config = dict(
    num_hidden_layers=10,
    hidden_size=192,
    n_experts=192,
    experts_per_token=6,
    d_expert=32,
    d_shared_expert=0,
    hidden_act='tanh_gelu',
    moe_layers=[1, 2, 3, 4, 5, 6, 7, 8, 9],
    router_score='softmax',
    normalize_top_k=True,
    routed_scale=2.45,
    balance_loss=0.00559,
    balance_bias=False,
    n_groups=4,
    groups_per_token=1,
    init_std_router=0.0222,
    lr_router=0.000764,
    num_attention_heads=3,
    num_key_value_heads=3,
    head_dim=64,
    vocab_size=11401,
    norm='layernorm',
    norm_place='pre',
    norm_eps=1e-05,
    positions='rope',
    rope_theta=3890.0,
    rope_fraction=1.0,
    qk_norm=False,
    attn_scale=0.125,
    tie_word_embeddings=True,
    parallel_block=False,
    init='trunc',
    init_std_qkv=0.034,
    init_std_o=0.0422,
    init_std_up=0.0487,
    init_std_down=0.0487,
    optimizer='soap_variant',
    learning_rate=0.004,
    lr_mult_qkv=0.5,
    lr_head=0.00672,
    max_grad_norm=1.0,
    warmup_steps=200,
    schedule='wsd',
    decay_fraction=1.0,
    decay_shape='linear',
    final_lr_fraction=0.0,
    batch_tokens=32768,
    max_seq_len=256,
    doc_mask=True,
    train_tokens=362100000,
    max_steps=11051,
    dataset='wikipedia_en',
)
Below are experts of layer 6 (counted from 0) of a mixture-of-experts language model. Rows are named router (the router's row for the expert), up (a neuron's input weights, with its number), down (a neuron's output weights, with its number) and show model dimensions 0-191. Each number is 500 + 50 x the weight over its row's rms, rounded and kept within 0 to 999. Numbers have three digits each.
Before each expert's rows: a language model's description of what the expert responds to. This comes from a sample of Wikipedia text that the model never trained on.

# expert 54
Latinate verb stems. Middle stems of Latin-derived words just before -ation or -ated, e.g. im-plic-ations, nav-ig-ation, prop-ag-ation, plus decade digits like 195.
router:444544465485511491534418402529477505534518440458413460513562467432457371463534523571412477519564574530472545590553445529534572457468573519483406555517609552518520511396452568546514536557494504463474481465429396506532515430560516404414495409542538616571439500516475451584494568453536484455468554473534607415518492508531455545535546448487481525553406529552499514479495558495462524550497512459499511483490364460549528521510573489500562539467523454585429448479477617475479506489509561450537500474576544555419475526495524546524476440510480565559400526469528503496421541528492506462
up0:428480550492437479453520493472526529536535535480613418569466474423398464556501522491404459542607538500557488539511460521515571474401457478527525455447506452515494503431454494485444556619534499519395470496498516488480652509516469436421479560503500491446415481467474480545532508473397566566464483561447518487517681525419493508526603479532527466473540538439472505553504447446484553469439518543397453541559530510481576491442514546593563525495495557477607466550430512475512528522482422483531461446571513555448550530578480440436481528536530557489434587469517480495506461525494561416
down0:494433458539490494525517524388542506514540518462552486576489452401527451518509518559550533508578436505395484506412546513608513536456523430412509450562466482536528548535446473467529564521455521593481451510505595440510478544464493458499481559453509590470516526494539480474390484508613487538477372516557437535505440535548582538505478431428522496546493476416498451614529515470419552535399477532430519548475530514510440425480450545485574435478592467546505579483423564499536482405480583521476391506458515521499547562599444485458520523474427430541578497481559520440525482516592503430
up1:427451480532463597615447458518584562494503485558518554449507459418463349359496417591546479504487555486530496472496550493492448514551554533520560539433524472473405531553451535474484473410516499520510451540584468466508508516474517482519430492500460593525489478544506531517474526460523632479548493497500557571410472474539526512506481397560606586496572466415474553429501485481520542504505373513427532537508394527466390503449530600559466458521571509505477461461495528533417524448475485537406510477515462469491528419514541432485501470515601518485537539485515461486599534544474447424
down1:455356437476466514482539523503587497528461452466399514524515490586538472545537380415613520544514590498491480464564455511528528529510400567512422519533422485426455411528477458572527532533497480512400541455566563493460435583421462430509444585604529590572469547534528473522502464427487454510470499427518468490463530475460418532443490452567544536487499448389573493597460519586533473442481439421454571486492527527550542528482504503474540465520475516583608442487504437468490545413522626526483507434547511493499538573447436504476517531558443494537533516498548510461479535530481510541
up2:605481475518439491500437423507505437422515551562472441471544443405480464526395513440563570492456379604495589593510486480436539536544483516460424549464515384519459471414494523503503500462521463476501557560475532545498361536493519433434491544452478483602460510502460478502427543435496458498471530507506525586516536493552519449484468542555556455513524474539507512495551474479466547492539592537495548440453460448541462479539453483497536585470470441509437537454523421499584442537485424532584570538603388641548594469459508473466477532510545522550536581388562522451479496507499499550
down2:528540540455565440522559485472511581423531642537591497535516504604501460473508504520450495463460521546495455462557443578531534411481499435481508591477456541510483545480486469470495470500482470463518536502313420460444572501606501537468389550411564529561456515393523458432468587505556445587418526481541515480583470511517416499547514496529425527547548450369464526471506544555511548523409457465522505537624464439455522520498454462558619452549494499464496562527480524480527449498488515463509479536509530548541445496493582513521504530600533478519570484574454447443494488514441429486
up3:580470460496484480496506474498541422388568604514438494509499595472510515432513412569405478467477480542538499635501550503563521494418373392468502494473541537559423388496503515465440444497537481578480511512614594412517570502442406429472516537573423530501451550403494563485473569492557503451504521559478468426606469511490497494447575457437475549442538460528560456596389500570457541572500503431497459495533530528500510501502471539487505474443506490530500449608426552487576551499546535554516534511563513473548527456498480477527529440527570563467486478532499469446491418476454458533
down3:479534532529505464485579468519495448464475577448456531447568475560467408446417499440554552485582478499470497531494475566493449474528530472395482503506431524543463494507538510448560384522519380526532469463510506461528419528542513489561578610512463520614499514457453500449432456568488435493537600569483487497487613547533614535433525510488485513537585365501473492484476481465521535381550482489459486501515585374510464403502512470450517493483537546534440461578576546421569493470507579458479567515473562464505459504488420461582540572514527495471549492445398471386528469556495476551
up4:523486466528478421506382527467577466521474450557413514544458506564489580500550549572511378499447455463398478575597523519472501416472562573375509436468526485492588528524432573468561483575481487521596522510481385548438459461552476546493504470530557630522424469520546497510436577487538524477506603475451515433524411406507511502534502521466442423436435538539526409520544531521533460456452423536467527541503459501500545398518557632486575465556408459483496508511589531517514537556429472470541521462487456499481488498514530575462508530556536481519491569540510507542577499543456467453
down4:440570556483420479512466452573530393431519543520520468505519508397562478486434454445571406548488431484512472549523532489611480500441495432396588501581477539485489544548446491515482511504623619517502563578457515483544444505448639469468523495550435427451528449553516498588462525524458501422554475432512431540586475516446489483504580508479466457576506520476501546540471483419560500484509566525532530535453480490499547457487456461559504466492469457548482446555544531587499414451346496553533565486449486452509540420446502485484551519536545468440582529427603504533514419464505446438
up5:499467489587427473527488486388526580611437447498434454537451550476466444530479429510462446501536434554496539556546507438522526434515498418541477568545558462489609567498464548353495497487514503465504489514522456472424497499548486454565463434506481461474425542447450513602504443461570495502539516517487554441459480515506592497475509451499503591511549565394492461478444475558564485503515563425490570528594551570484482454624392514473478466457481509508465480534496548482474412531539489483484485474466465599497489519502523569461470373631454475424480590569548508474540529503436630518
down5:562540481526564417538536589493519583493548542544422493513449498507473544563478507452463594453511459508573553476475444492503448514534475396550575486498507604459505497489595418467499377525557489484418515484527478510438564503498466453582497513458450487504483510496507541457478544590451563434498398560507414558462527515521493473440574562500535521446522447467489500502458483505516481638481526448523586436541500514512533555562496521506486502455413454417497388551532437526502495500566499455586407475572439590495389458422586497468559549553489512451488429336417469545497486492514548462
up6:481542392547409436624513497447501472573537565522562438561458498431539446530425497511501440548583462482504498471583431496566532502481461547510482489400502478508419563474443562527531441536507382541542610554456472543552584485478487497511460534440506433496505417561365440499460536526564554502538442433493496496442462486401521546510440513430487498502547545473554398492456515561553476481538493506513482428484548507469529468437494445627445510521485432597548517556520481564449567552501527506572451474551498488447483479501523462467498453522605478616490589549579538503497432421478431513
down6:469461504577433533409509512414486466523501399472504547551472484463513470535588461568442450522574581553466558476541441503416597450416459500506428465526514507603526467419433480484576593497487451462511551431504460527532519468548516519438596451514459485532550481473514463547492535404505338461568571580479524495497504458502557525505541515499494568529520568419575451517650521501491548390429442485516354482506539545465463471533482548423468497535434586498570512531532475544469527511484545615484516454556483507428529505485472566501506405535518475494473508467536592551515473523499456552
up7:425480461474657530479450574483522481475590418523448473496569511433402494506479519493437416545614437456497467627465589478442473472454454545444464527523492424561461497498416546475487454476512475485473425562505488529605396514508556603568421416478466546495499459525445489523541567492606464478522471529491471519591497455502506467448579483476507580622477529419395498565455473411497507458425479529457524478464456529648550419515538463557501561433503558487481493508515532420547497523527524511538544498455498486519454474500562559511468516462522588500577506503460538527548553537470469469
down7:490515482554487547538511464592576502460553526560448394567534488533459528492532491449475529550529501428477467485493592432519583494474530549505449545495494489584429540457447464440489538457392481475544505509455586606534539480519529570597524614463557482460438461560571539481520497391532501506518533489425322489479388475450463517468431504422498495428601535494530541460489520467425537518553545462514404438483455332535583536521507469520534508431504556561518449487511503478526465475498515527594402544474538523516473581492527451462545521442497586506535541560517497536427528456545554489
up8:533492551506523517517536531458477573462423484417541526529572482396404508393432445504526540501552435495509510488478489459447603540462553535520432458558564519543541469467366497516552488473515480435617559442499406545516553547548557541525519428532517511453518391511556557514445507490499556508457443479443499396480437508569579503569603457512454534588538442437400461479566510492506464579477503526572563461460427506573447471493425553492512455482408562507511519456485592495510411535548539485545410491544536437511463501501461530536491546570559367568466550518550489512417493496523553489
down8:624508557501514463479517503562568467535573483445605523486509552401514448412535491583525387474524545440525542472463529473464498473442502445582527543480481445489466490544492571389516496467521508486523470486540478549604516537437554471552495440523517427476503494587491419552482428545520537553605482365459438544494501579517511467522349395508514530477507493516540435630517490533489489462565468431487495524515431499478478539535418481571486501501435546537532506515469491458428487532378512489367572478528486403444456588498473504475493511542542520518439382487495497573520495485589519477
up9:404552481487578474466389502526532546510536510585450453521457528406425490449538552595476363564428512515501445582523525503550597443450497448555515532545574487453343476381468510567575529530538530466472363466499549453551552465473569471485519530483435537586501478483513500421487475578481578530489499470476546517619467498532516545524534547518486488486491461569510515422483538529517481564641527593481477478383468564399521610543521538498554481478542488535464459425601512468504447463506486496499513469556536475449443523473561484501453473456530471477542477486481495490464510426485534459
down9:551448495504547456448504445479423549567420421514460609505531491581443517466495517489535555507486495491520512367455533446463581546473443521470533411589491514457472559505452466463569488472517494562522484501411471509445509481577474510463548629372420541415485454448503461541594497544504558444497433573478475412508531405533422546494557498427462451585490474595481539596523613427500510433440488479587563470483479508576518519526517466527433483488506490530448545474500479497422572442591471489469525570510564639514469520489572495467523493465444531477496485544471602494567518564499459488
up10:461523451494567486552407552526514485479558550530451526451551443542437466479566521470543477430462488533521473479528488422468513470441493499465510449511592551556590556469454489429545547437424531484534560460525411564448467508566542528537455482512501571565434494531471479424526512449487501553596516524539489528412553562413477495465572563574491596519591405516501547528503452533461582609572534584536428529507441522394499569460516433369430489509415411485414537479492468486544447495465398494485411484517561480470549592505465407483545510510512487506483415498470516553422570563512456445
down10:564560489482538558559564438468478439529478507499525494537513494456461531564420431509535502579494402588580513575508440498597593598516476516511480446473379508520492480488528558534430540505512547588479528525490462515522447504472586465552384508435579467576540471530558458518410412458503545519468482518443520482464483459420503509448477444487402415572483465548545489452412414494392491481554536465438528503533561473594477527484521549403475582548494579597459433522495509523577562377533468503456424518523515512405492529453447542453504557512483480543468493568492445449496523545420546558
up11:456448438415559480513490472485500435521499573558542612524524530561450446567430505609471506411509423681404552513478456544410467508471522516488482509473566432511532512502520605575500499561472469542537554388559529466454550480556437484467449533396480482404482482460564510531478525385510586501528459486472510529549451544526505482489507517466507572540536502531414485478429551457510512482567548593502487423564499572430536569549514512503502499435384528491537353491482547483486513582498502471504487511554438536494488460534544501542471467506567507576443489472547524422557416430477501571
down11:516543556403511506472546435452434475506528491436446526496465486475580455515451530492598580548517396558431510435539457535623547501537448497505505526401479462434524472475547512491514559505517516552414414519499516556496475591534466487517442515606478465529482388468440432545493493515468545417466490457493520599436500538494400449476426599589549526547452509502444597503570593483522463589573574538493510552469491506565510563515505394492495585478482438441547574483519571500514518544435528461496442486546584584381528453470536558474491474386481468456483417540488522512506507573533468494
up12:485529460479580540570546473573460439445512522519452525440501565506417539541461442445451468566554455518494441598456430474570438478512433525553455531565437562399489492467488590646510512581490433485499512444531620565597503556580482510494551439457566431451435528458489521447472526449516461510464512451481534442510448377469432556497554451566455443483509549504490470536473534503520475471561576501559498488547491496409469482445570535568517570540599533494468430442498517525496445561542557551552470513510572513528641476504514429496508565420513538492526441418535437515466527444520409448
down12:501446466483434519597477503433547490541600477392605466514558579563468485454457448483526541552525499576539451456497491537529510504474467430435473543411472604432521631535613487423495442540524507557545447547483461450445535446507620421575511552499513505528528650542431480506487510486538564465474549513411562524548510428512587457504504498554555518515454568528460543462501500445496553590560527520507520403429495481520462494523423411500555481431512513423479464517437481508498452488445518438499533525486454519495519437664481462529500486477473469560429545493459476470476445498473517621
up13:463493530459408487602470452480556490551495493499455540435550523507459462509508438500413450530504497445563608460548497450522444572488406483507506530471453440590574485513470430522527477478441546545524475522564482485454518506609552470465482535496512481470485534589533392578470590392423592540552441484584395522445583466542416470523422504506484453491472523441509360487492506366506479475464476517435499488552546496523485450485529491623553415585623455419527443501445530471499514524528446526555535531482497498505456512520471474473489488493522604519527555469642513551501555509563450529
down13:528476502490410467577431433513420548589435546489582480498474548597528425473517527554480526457488527538497510448575498573526549504452624406548471532472474343486424508465448495474473430420558501527518505442602468528397538506470571509543484477541536523467544431532392462479560504532492482499548413494491496449443493538534495530505511566412513506447461489468493501504553520557442511412503486488476452476527512457600508525532459551558481536470562507470503366482447560472465503592439515467496490573518534555489426512476440400431592536518445388528543475510554563592487566543578583526
up14:487452474505404486586515445412501429494524467510491601396533390448417460386559487518515511461492535552467503572517549502477571520417480519500479452526529520492555424406494481431451400395500551469462541509496550522532502515403430470561598507443499534483551495519576513488494535604584508487566424469498481490524529560438533509590467576489608495581490483544500510550468454477462553439492441530526582497581522599481543451503548472501476492448552497455449446453500539461475479470552595555580524488520560557493454539380432484530474513463503575519591486445483469371497507468521487584
down14:364471496490531473464543454508391559553507436448603500537469505440417587438472438504522570518551505553504516444495414540498526464551534494540480470597557456617516545483466491501488520521417562478520546498508521548561494568482497445456419594567472519542448439526440471546515429491481544501525544479458422530469504522522428551495476537543433498501464541451517469418423547542405446482483434461429510555508542523473429432492574551590533418477500581515491503440424456446490470438573589541403487539375582563509514551550545509537432499495586563424506473520574401544484541475466486470
up15:461448502504568449501424578563505590503459482527541576522528497534484438530467636510444530536509519580550515513488420501503588572515467439530406574531499483507501397459475572537548605465458467505446556460506504390448523458466475471551550455488513479473400417525507503531547606481485462542546524565482538563420499529435539545516614451459441610551488582539512449400485503564489507493530551576596577439455441447508502538531509517453468540474462515549530401492521522487450464534468436457468480561499492447457459494523430582523412441539519472495458467559567373424445476509565482464
down15:483568504530417555497400505509585504389553467553537506570547513499508472434478543552472492460445579543496482483482498492480518518549530429458408548431528557516412443555463603526508516492450592446484508453492518501445618607517449543483463512544495395535586445459464468541497474503518467518587547537543534544472526465584435527493434491560488521494478451555469536494550529521431409496535518492512541535574371435454524507529464466491486560499535555487502621574517522470508539468459460476522517470433419460473578498459507563523437418439571386430489463668536504511603536528538468445
up16:533510356577457509443449475505553507473558485452542512460521541535613426490459563524496424551496442516540453447413386547595422422521528527476447473524481463566515500472500574555481411404463400590481560563551476539511472478431448522508426557435421572500519559577431396505539495533525529540565482598485536504508515465411482452549517548427451609588499563582454480482480514558500502487474536531463486538486544562441512525505535520547570514496547420439438504554563530457475541581465498466509579507507502498511565492548447506552521472402555450565492455463529447445582461458540511547
down16:509571552524455457604456467583526535485613456522398529528340481453449541467503430529497542510445473512560497490521457488513429494479476531491612508475568503478439547447547493515415569502506453533481544598517534589541492474415518547528507488473486515536452539529434512435527464552525484447491404419555578487448503505578525496392527530576481488401450536531512490495525425494540452437511563512551507543512509625502500458581530532474493564583507350387531477467531544390478485427489483490522605456530442491537454547452557447459458409487520558534458496506511481444503533566538452444
up17:474473374501428547469457506475461513447524448471528418525463508436590532545568549563485459409394439499547478435446537389489539503493537569513479543443534583585490557467616542507559520566457452464497529484604431582503583441497435416443503453494526476473433556469510528505495409460474576505447485532394590511498436443539498552532521486483487423512519535513499545560435481564502495476410579471566502539526528621544461546496506535519475470493569541483473455516535588513616498548503508477530457434504441390574448520475493479486519454470531612481434561385500490523463487559490523481
down17:457495471495469485481533462572470552505575524433522509538561507405462532486466503552540439504528484444537501460528471497482465451429478458477445564507517583536634518436424531471524433519543578441425553469506481503534655418513484567499487472521460420523516532598522561474560522569440458565549434449475496470459443498606489491465498542539622398503537470522520460459416449519511543542565540435445439531472579525444561490507498464433465672482436596528561395443472517553464452538560556524430509460441412456500452425540547468531470490540541498546461543548510550497538498475453545569
up18:417416621611467495580482463670525563479567482445502513489506633442473454473457503440448475448500491515496564540525502529545562545472454550544428539543583529469554441488497424508496411516476460433468502489565519497580454521528512538508498505536533489429463448493502438538498412479460601472457521428548503537473445423529508489514511554517490595500388444450522485398539510406519512473472509505561513455558468479436505452541394551527506505477559481469514454548541543473474435401596528521450381546554453565448537530558503545527554504422506441555470490545550470473556513556530494603
down18:474480521543650570469514440528506439564520470547472523491477448503479525480497455575568488436563432523497453475545465562509611525447553576546433492394534500455508450572460512596437473497468517537466547394545547492530409479591440505424447486523464491523521480507557454486505423585486613484464569481464444480540548396516530622541503492560476517447493450495548543520517534525501427524531460443543479468477522454308490437499456448483462464526560613505473450524548470497512516563499616539505365549513537490520578447501500470445466529498491495456541472506513452492552453589414503505
up19:408481588566482467484503466507424511566591483461502525513519465459466451412470506587411517571491509499547506498538484424508509537549490546509533539503518509490593483445451593458506409546472512445490496489555546419502414446566499536519549427500609541529401467478497511573475579493494509574490514392509471438578526482401520357461601524498490464468439503578450559449589580524518493546518424558440522437497537462516466458591557481496451440533478471512495523490454520472557497429436463534462473572478545607402455473584533428564501538544510508488554522395514472420433574427502497517
down19:539541504515566508513500531499520588501433356517493515510486455535396481523558568561545442446455453432486587613410494563473505463413491443527517482514418463492625401455476517612513504501493510547517534441481491440590523404450485535500418492445556542525568552580611523502480612475512478534458500475551565537457496518506505543542417521543511530444442485504533469443517592537482479526450590433474504517428489551480410458454467549454524613448473454541534484515410524500611541469469436488441547487582463604501474426496475533498509508455545442544534546503555555454493433549533484457
up20:445473464517512516521350465436477445481558480553486484623588442452492484530416535437512529512506452503476434460464435475444491477501479554543585417526527547489548563433495588519442566494460508392467616504465391584480411569516490530514425483495593573532451512473484414517569524520478486586504446525512492576532512455544515532534465434468522531546469427592518550362545501508563505510432480521555433499555596540458474513524484421458491476534460524587467498449477524551516388563573488505467488522434518503485503619580435488554558478552442539544521509437513494449578503488500468443
down20:534465561517495480506528481499570471445423452394433429494509544493410541524392495444480505420435530500463565524524397519551486528446471590448521532569506428499413451491504484493560422529437567408524584535553524589461504536479531533500470512519581443545474476544574483524506482591590531479495514544559562487484547619505459527475481501470505487612531422489492541482437497533448527485538577516524444511428577471472589495456547513558441484487496483477473504482551502352516464529506463407530545532447526485473580602559441403477599494437530404534469502486407552517477558605539519550
up21:483503513528566426534430511566469463567480604597431501485494522525475445526480485582519472445486439494582494463442431561508474511473525469578433501487428577542539600511469509541470534434385552525517482503518471498497401525480529529493558563415497488518465565523424487442584484452424484476435503476521489465441539506568435557568543459528494466573541540490516614411541461453553517468519574463456520492483561369493525533458532490435502404449474464464520489462515540526527488672460559538468450478524446438543457629526462494576369518525454584507570495469531474537467470561487469590
down21:586450535520501533496494483475495517570532450505489454430593517539540514469446486491587517467504525408437514576433428457429521540536532449580432442478600532583486537520553477545442445516447435564440475495500428493492450388529605471533486464565552506555488544545456568376610472472406524489567524499450476484431505432482478519528521495525567569581599506524512478462582377443522530459571487531528516477533537508512580487442459548540471448427505488443441508570450491468547504556424563553475499473497456430524516451432538644561439485478399545491447506467455487468453518562478497410
up22:488490518468474435435488475482599513573470558508450494454559418544506476492488393563472366517524543491492572468356479524423523455487488525506609457491455536431499531477526488597558449508502557449556487539504459525379569435477499486471518523451549530468530564443491491502469555463547477480504427510527562489530546541541522486470447448401403441573515557457469498479539481440515423409397489447474427473531567567491544550478526439491447558559582501573511457490450482604491462545561615503536459477478571420524527554435450571563566514523515564552519480495529422514576411508448554437
down22:501513522388499513476485495454459466588465467442487485515571518507511511469570478526609572429547434521498507499426507487437470507560568593479455560534471496552532622520412495620508504518469504558530561468487526432445544513562502489394468363483420500495486506543491524493472520479533525477463558405511407522574542508547554456562529472582514473507459507494454528454429512474517559566548567503457515519505478461522467458532499555549502517480494399492348512498479501503508455534530451545426495505459592577546465449550486658534485511468523575545420415529550437417487377494415546435
up23:430426434455459486539495548458518536525501545445557525442517514423453546452604531515445540479490496506533521612412428456569510500500504599430438492487517558519514521399498565638465555509566521554526552427507529525516503554462491444524538529512465446419524530576428483607477481424430436517606438529453547552544541517543455446466535421568464485464414497463507576531474552490498514531502486583530599513484410564528501454422560575394550581513493454604558454519497538532436451501492513474530497490477493569526371565507465529457432494402542476506432511502525566512492531510562431526
down23:500498443467463502448454440490500483422455471522500471501528398570550498515566515523428565507516466557447569452376586443469526468496557519438526476498495463433503524519507585504586428433547492439503488536453430551496531549402523518457523478432466528497517453494473596490527427558431438508429534562522585563536478524462454513579526437526468520507392510585545515482481526446427498531486499481442516458457469491502572556570625488470534665591494487451450581450577538483521509453503436427496570570526499511501527551499474452520533527548406553565403570644489550549427504456510522516
up24:505531611439594505498525459577541435517455542492479405490516505567488451491450486448478507497494488515452460506444486488585493517469507443528530508445510543492508544494447461608556489501610489551571459509409484630507501479516474495512567429474409543511477405483560446394411472474496546523446457475546523495522443453452557508454480510448504561431505452525594511468578424450479445602469551540483485409502419561487600421459415462466493477536436577482466514435542371487503506505571603484483524506518537517515484496574614484498567534430488535483559506641454589483547489531519523426
down24:519485445469567493452468507561495481519415436562482476485607530481551473480555540519481435418491529567483556516522519460457561490394562423613438449409456449445476516532407551599551597466538476504459469426435513484488604569495522517487469484540459528549570503495497492501461568469510466542582453498485612448460546485509463523482425470519516565528466516532425492468525498497583401461535522533577656502512431530586572492470563556499465460523510388497460444437528525460488443503565529455605467421534486585495473503496543599453481481500467500606484481555485478496498542493388512408
up25:504431518548450384538406442582473490450457510556506483555534518535498442538405451375549594584477457526525508529505581538456519524621597528499443484419527550496570535556544498529568477486475408596544523468529389489572463509498413543531505449453558496583562445544526414605463505521540547455444524520512340455499517514373463498557430490497564488524557511452523429436520501454595521588507416541533487419533497537532468487519535482501475483520486409489495543511524585520479457584534454482550475457518534527492491535444503434503442480481472513461528478541429541543476407497513511514
down25:503495559473587401488456520566504521498501582540411632468539558543513502471484491549499433500504502445451465553546501573511532440512492637489506461535510596507492487571539579421485534532484566540553530505529530458578425579554532508512516385561414554491431469393417476525490422469532440514449534497511442419431575525504451537510545549485538486473550564500520506447492479503518430535495606525471452474426480404528513446402516370518524498583596510440462399487476472426486505515454497481415575434600564563527523539485478577434465443466478522518479520458450437502498453472540466504
up26:423497486496429495483453536534469579570509551515449531593423445511505483569450480506457518454512414475512505512576455463412451563432413515538458513492445561500538549492458566588553507533482553474563505464457390610489488448439487464607545472527505493528535506421489433521519497480569434552537472571558506527562478587532631509530458497450456549548493511575563453458443473455465528575476495493473491587462566484471475504560465463386507450435524555428511481471480419484658557516545505460577564514451568595456497503542513524461443517524427469554420510571399530473434565511438475484
down26:444471549480422556501471539467540412539474580495489549505466497602523554580484462391600507584437539439513509495404479455519459550560486373446427514448487539544552465548553509490545505506473465528413478582497522476469392544514482497524608506499547417459455552472449503449437451420442506545459478566502429491503592527463516502462536487541469502429500446463467566498533434474510410371515583481481518513496565517512545507521597452490500482539517493505508418482554454484466632618551546517517604536514471520548530514529490465484475512525493510519533465461526581500596426582387421566
up27:359538504576466524434444437536486574443548553490505558483552472438539421471466546427553484563432495540446528398461502486554565594534510505563540550516525448553557499452499582473504424532580474482497406503491454494487440455439428533499441518467536576532504527545486599485471525496527548540549412529559520478627512419437496529487577509502448506517524490503514436510544567521449420492490531448446535501579419508430501562503599491531466527533541551548449511532505443471601642534520475517471429345518527488490556484486517529553442557498451451543496495370457461534454527427520555504
down27:525554446445470547443553467456449556516491580463537524601513467476508574493564427556484438565456546503530505546513534524476463433461486504529635539495572507537526525537534462482583543515549528504435483505488597471492509516488381475481441473493498484474510420477619489477543433597502548521554555539499585545528552509544481543498542583542485511525555418577545449486443469532561515611514470526574598438484426423494546484533407502447589449514505532500367498508520535484540559431498447422547481560561470472506468411502499481505425481347415483485519551445442450397448502501446550453
up28:560449433460560549549430592514474504485453452614495557543475494467484505504483478491531457464502488496456517505453566488531565407484501510571434522536498575473529447546381524399434612551535401494562530516483471538592565482422577473379535401500543477471537528447502453544491500526492535529499476471447452461557488613549534447505532516425518530618536424501488594419526581612603500446443576480571490567470448523460420578428462531547528546504523416539534522532493481575517446493415527528561483471495470459409526476445532542510418536451487554577462498518488512477468478497497517564
down28:464459508510494554465463529504449441419523460486589500524485555473516500520464549432465512439503520438409500489560540434490533467512496584529489521457483468544513453469581422506455479493536546421515497466604391530476495529583567483526462484485585451562446464424474541397432490503522507524446443471468534509521499543416509434632616526449555515488488460478458432544511605460512537512474459560623448506469548523554539483492510573549532529553446381464437408454561488557432480495461504590471489415594462577398546510467564467558449524577467473467406539573568593496470465498536526552
up29:490478568458509489481444466530582567440542504400498466561488485497474547522553462517492401529491531531557508473486510538444508560461446506510534551587498590495580495438481564483522550620436459511514489420542439526523439459422443523467461429541410434505391500432526506498463501389613541553513482557484475390533461444603538456549535470571494588527516510496495490459505554504513523499511497529542442457507464493461499559520571541516553488363531445439494560495507407535378495570468476485572595595414492549533510526565391562455507530554500494457579444486528595465491405520467475509
down29:486517534483486495498499491461429442511526393471547475525523531548526475533511516579457451423506449522500492531537501523503453583454485609501436450522489465498512570476482415649540594596442513458485493424519455529583534547449471565480412480553439485413497504526436541551547523454471436513441476450499501524540527428490594544485430494511509591545433553536551558509534442554493445519424466437474416465526437626543414581549538477492533594482524473520557419439493493554429524543525447404479539607425540466478543522494532452483488482555504471466545498454523474520348533486513427372
up30:500564435530494461447511471467540405579494523536454536521593480465487461511473480492452486576542437541459501532482438493545562575526412375470519528546475559426489510463496483523520642543544497457605446458504531535565427522462503465412462496459454606448431478499514424501487521476566490471450508580557495495458461589482495444493493473440485505416473460548523443386560491478565616543531405576512446546535529444510444501463524485481495396472461488455473509513593500543536412524528557438510433463453536595419576545534481487593546574497594542492434519494553524568495600413512483522
down30:490419432491544504563499416540452529479500464528453490381502506519492546602495544446411519457542553485474516477470438579472551498476515581310549494549567437504545525458486504472435503489437588448520433485479543564408618518442473503486440478484542445539517495478430550465449512502509457523471504520508539513520552425496489579647470548501516395514521526530555460500544527537413507497552408493515519477517472502511515498458607416534560402471458408520627476509528422460528503475562470520545545510396517571445468523506527518507411556495596508520590539535423513508442498478526431536
up31:416481442514519542480506454455553537567547461528500474520507549534450457540533543511433534551473477492417487471540537501423536506436469468511471391498443528556565620413464501542515551528555537450418366492542507553540564613491498525521556498456567590536483501507452538433473518456585519506530554469492463489546455428467520594516519523483511472513467531526656474435506563449539528530513528561438530504565477554526495509491579475385443485392506480469451497528451584523363522511466435522466430392493574509591450635408533512542479495506493497468412495524579494501558515436499562501
down31:544432474454467561537568495495536569526403476483472431484542543521571501438480608487505409608557530498508420431542436519474535478537475482529558475495550488493481507556568520492385543443455533539498375427578501543490511475508581354420524495483489505487515598594504588505532466593500509500486410513477474553530518435549375537467571486537504435487452543463443472396430415419534476516536534504486530545492440553463530518550492534441415473443556586531568466485535575534365508448462510535475519508512530514455512548469523502487522469442628506506509524521472556457451491541495459409